{"n_layer": 11, "d_model": 320, "n_experts": 32, "experts_per_token": 2, "d_expert": 288, "d_shared_expert": 0, "activation": "squared_relu", "moe_layers": [0, 2, 4, 6, 8, 10], "router_score": "softmax", "normalize_top_k": true, "routed_scale": 1.0, "balance_loss": 0.00652, "balance_bias": false, "init_std_router": 0.0397, "lr_router": 0.00141, "vocab_size": 32000, "norm": "rmsnorm", "norm_eps": 1e-05, "tie_embeddings": false, "optimizer": "muon_variant", "lr": 0.00238, "beta1": 0.95, "batch_tokens": [65536, 131072, 262144, 524288], "seq_len": 512, "train_tokens": 564900000, "steps": 2664, "dataset": "wikipedia_en"}
Below are experts of layer 8 (counted from 0) of a mixture-of-experts language model. Rows are named router (the router's row for the expert) and show model dimensions 64-127. Each number is 128 + 24 x the weight over its row's rms, rounded and kept within 0 to 255.
After each expert's rows: "gets" lists some tokens that make up at least twice as much of what it gets as of all text. This comes from a sample of Wikipedia text that the model never trained on. Tokens count by the router's weight.

# expert 6
router [152 125 108 136 134 156 129 114 136 112  94  91 138 112 130 115 111  93  96 105 149 132 128 118 159  91 152 125 100 148 137 139 180 148 123 156  88 128 115 161 108 105 157 149  94 131 125 172 133 110 158  73  82  78  92 120 149 133 154 174 137  82 148  76]
gets: " as", ",", " such", " him", " became", " known"

# expert 9
router [165 131 163 183 114 106 148 198 126 136 137 102 159 161 164 131 133 169 112 125 142 151 113 136 127 118 139 127 118 127 133 135 150 137  90 130 161 137 127 152 103 161 145 119 143 160 104 118 126 105 109 130 129  71 142 135 140 109 108 135 103 153 105 144]
gets: " of", ",", " by", " with", " for", " to"

# expert 11
router [151 103 135 107 113 124 138 104 118 110 170 115 183 130 135 122  98 117 106  98 150  94 125 111 156 118 148 135 149  61  86 135 111  97  99 127 131 157 153 102 163 135 168 127 110 129 154 133 127 143 141 131 113 119 147 133  65 161 166 163 114 133 141 149]
gets: " in", ",", " In", "In", " January", " May"

# expert 12
router [136  93 101 105 154 116 183  97 125 138 155 129 162 106 153 121 125 148 142 106 121 161 143 134 125 125 126 136 117 186  80 108 122 167 142 124 126 161  84 103 112 103  91 106 135 108 127 118 159 130 144 153 121 172 138 128 166 153 101 125 157 117 144 107]
gets: " 1", " 2", " 3", " 4", " 5", " 6"

# expert 24
router [144 159 155 130 131 129 124  93 169 104 124 131 120 113 138 150 196 121 173  95 119 107 130 113  90 140 152 137  94 129 125 120 155 145 147 194 168 132 139 127 107 136 118  89 124 150 124 110  94 129 139 143 110 104 123 163 101 102 121 175 100  95 165 142]
gets: " a", " the", " an", " this", " A", " one"

# expert 10
router [108 112 115 133 112 138 150 148 108 131 105 126 173 117 154 121 109 117  93 116 145 114 143 139 101 126 130 145 160 175 141 139 150 118 138 115 144 111  97 115 155  94  90 102 185  68 122 139 202  86 159 162 112 133  73 102 172 152 135 145 114 113 135  95]
gets: ".", "\n", " \"", ").", "\".", ".\""

# expert 28
router [119 188 136 125 148 100 138 133 115 127 144 120 144 111 178 125 127 104  97 117 112 146 151 187 122 114 137 144 198 159  84 127 108 105 137 144 142  98  96 120 117  95 108 121 144  93  95  99 137 110 121 156 133 143 135 154 113 149 143 109 135 107 144 164]
gets: " P", "S", " B", " S", " D", " C"

# expert 29
router [160 120 157 146 138 136 148 150 145 104  99 170 160 151 151  99 102 178 127 170 160 101 126 105 128 150 111  92 108 107 134 146 133 130  79 137 125 101 128 159 134 160 130 105 127 125 152 122 129 164 115 104 141 126 139 131  94 124 129 123 128  96 133 154]
gets: " the", " |", " of", " and", ":", " National"

# expert 27
router [128 132 128  98 131 148 125  68 145 107 135 134 126 146 168 146 170  96 139 141 113  99 113 106 115 162 160  70 108 146  91 153 121 151 129 119 118  99 124 147 135  99 134 170 132 127 158 125 139 156 103 115 144 133 171 157  99 126 170 144 114 138 104 170]
gets: "\n", "-", "|", ";", " •", " 2016"

# expert 18
router [111  89 124 138 155 138 111 128 136 167 114  94 115 151 123 101  44 120 137 106 145  90 169 133 128 134  87  78 126  96 122 150 139 110 131 174 127 161 201 143  65 123 150  97 118 151 139 160 115 130  96  98 169  98 163 142 146  82 169 125 132  93 129 115]
gets: " to", " and", " he", ",", " was", " is"

# expert 20
router [157 147 102 144 137 120 145  73 130 132  75 112 133 148 104 169 165  92  97 155  98 160 113 144 181 108 128 102 170 136 128 159 118 137  99  92  95  69 136 129 123 139 114  98 137 139 138 102 113  62 136 119 107 104 146 108 156 123 124 152 148 166 112 126]
gets: " in", " of", " at", " on", " to", " for"

# expert 25
router [147 100 126 140 130 124  93 103 120  75 150 135 108 109  83 152 127  90  87 163  90 148 123 122 107 122 139 140 151  91 162 124  95 127 130 109 142 103 159 140 106 123 127 113 116 122 132 160 133 125 147 138 135 120 109 128 149 162 134 150 139 104 109  73]
gets: "==", " (", " =", " ==", "===", ")"

# expert 21
router [111 180 107 183 106  95 144 105 156 101  92 144 116 138 144 128 195 111 156 143 111 112 117 108 152 156 129 138 111 167 149 117 153 105 102 102 160 126 119 171 129 143 124  93 182 135  80 123 110  87 103 116 124 136 116 115  79  88 125 132 114 144 164 156]
gets: " the", " The", "The", " its", " a", " an"

# expert 31
router [106  90 103 142 116 146 120 178 169 137 137 125 123 154  90 171  93 144 170 103 104 114 186 143 158 109 120 151 168 133  92  93 151 120 102  91  79 119 146  79 129 141 150 170 149 172 131 118 113 143 146 125 138 141 161 165 132 162 145 129 162 130 160 166]
gets: " |", "|", ";", ":", " on", "N"

# expert 1
router [161 165 113 147 130 142 133 158 154 105 122 149 158 102 120 135 153 149 137 131 149  92  82 105 130 126 154 151 123 133  85  89 102 127 152 163 157 101 108 141 154 151 141  98 158 137 112  96 154 120 130 151 136  92  77 162 126 138 166 136 112 117 104 112]
gets: "\"", " 0", ")", " 1", " 2", " 4"

# expert 7
router [130 159 136 143 121  76 128 145 139 130 120 135 137 143 148 135 170 144 167 111 150 149 139 118  92 137 118 166 114 132 139 126 133  88 109 164 147 122  92 147 158 165 147 116 158 122  62 127 111 148 137 111 114 130 132 133  67 131 131 147 121 119 132 164]
gets: " the", " his", " a", "s", " her", " The"

# expert 22
router [120 102 109 159 144 158 151 106 119 101 143 137 115 139 134 160  90 151 155  93 141 106 105 149 141 121 103 114 152 135 121 149 111 116 176 158 153 142  94 117 135 125  77 110 137 100 149 135 154 106 128 178 114 141  95 155 126 131 138 152 158 109 165 187]
gets: "\n", " (", " \"", "===", "–", "′"

# expert 15
router [129 135  68 114 142 147 102 136 130  94 130 120 136 105 144 139 126 138 100  91 151 113 128  83 144 155 125 121 160 158 134 157 102 143  87 140 118 130 130 143  96 142 146 132  94 141  86 148 131 114 102 144  98 150  72 113 128 131 179 118 164 143 112 118]
gets: " ", "'", " —", "==", "===", " ("

# expert 2
router [120 131 152 118 183 150 100 162 140 108 129 155 102 165  68 114  78 114 145 112 119 139 138 138 136 122  95 111 134 174 173 146 124 147 147 128 155 124 131 130 119  86 134 116 148 117 110 135  99  79 137 112 177 138 155 163 137 175 156  82 151 105 106 150]
gets: " |", " which", " It", " it", " /", ";"

# expert 23
router [160 116  80 147  85 159 185 108 133 125 143 152 155 143 128 114 117 166 138 124  92 106 130 107 120 150  91 111 144 110 129 125 126 129 127 154 139 109 163  91 111 138 124 166  69 102 130 115 158 132 159 179 148 118 125 158 158 124 153 148 109 101 109  94]
gets: "-", " |", "==", "\n", "|", "==="

# expert 3
router [115 156 100 143 131 160 141 126 198 153 116 159 121 130 161 139 147 124 164 150 127 136 149  93 136 117 147 115 145 142 149 112 128 157 135 134 142 121 130 131 133 134  91 161  98 162 107 120 112 109 125  78 135 121  96  67 109 115 135 102 144 120 147 114]
gets: " was", " is", " were", " are", " located", " been"

# expert 19
router [ 93  83 115 141 124 145 116 103 131 112 121 117 124 171 119 124 120  97 122 115 132 121 104 106 119 101 149 144 118 116 153 106 171  79 146 124 119 135 136 124 146 122 159 105 104 125 164 118  96  91 161 151 140 141  79 152 118 147 145 127 156 124 108 141]
gets: " in", ",", " of", " United", " the", " New"

# expert 14
router [139 131 136 149 129  96 135 165 120 163 135 115 108 118 125 114 108 126 184 126 137 123 177 144 189  91 148  75 114 114 143 150 145 129 132 124 146 103 109 125 133 166 161 158 167 148 158 148 161 131  86 121 137 149 161 124 139 118 115 142 138 119 114 138]
gets: " |", ":", "-", ",", "|", "="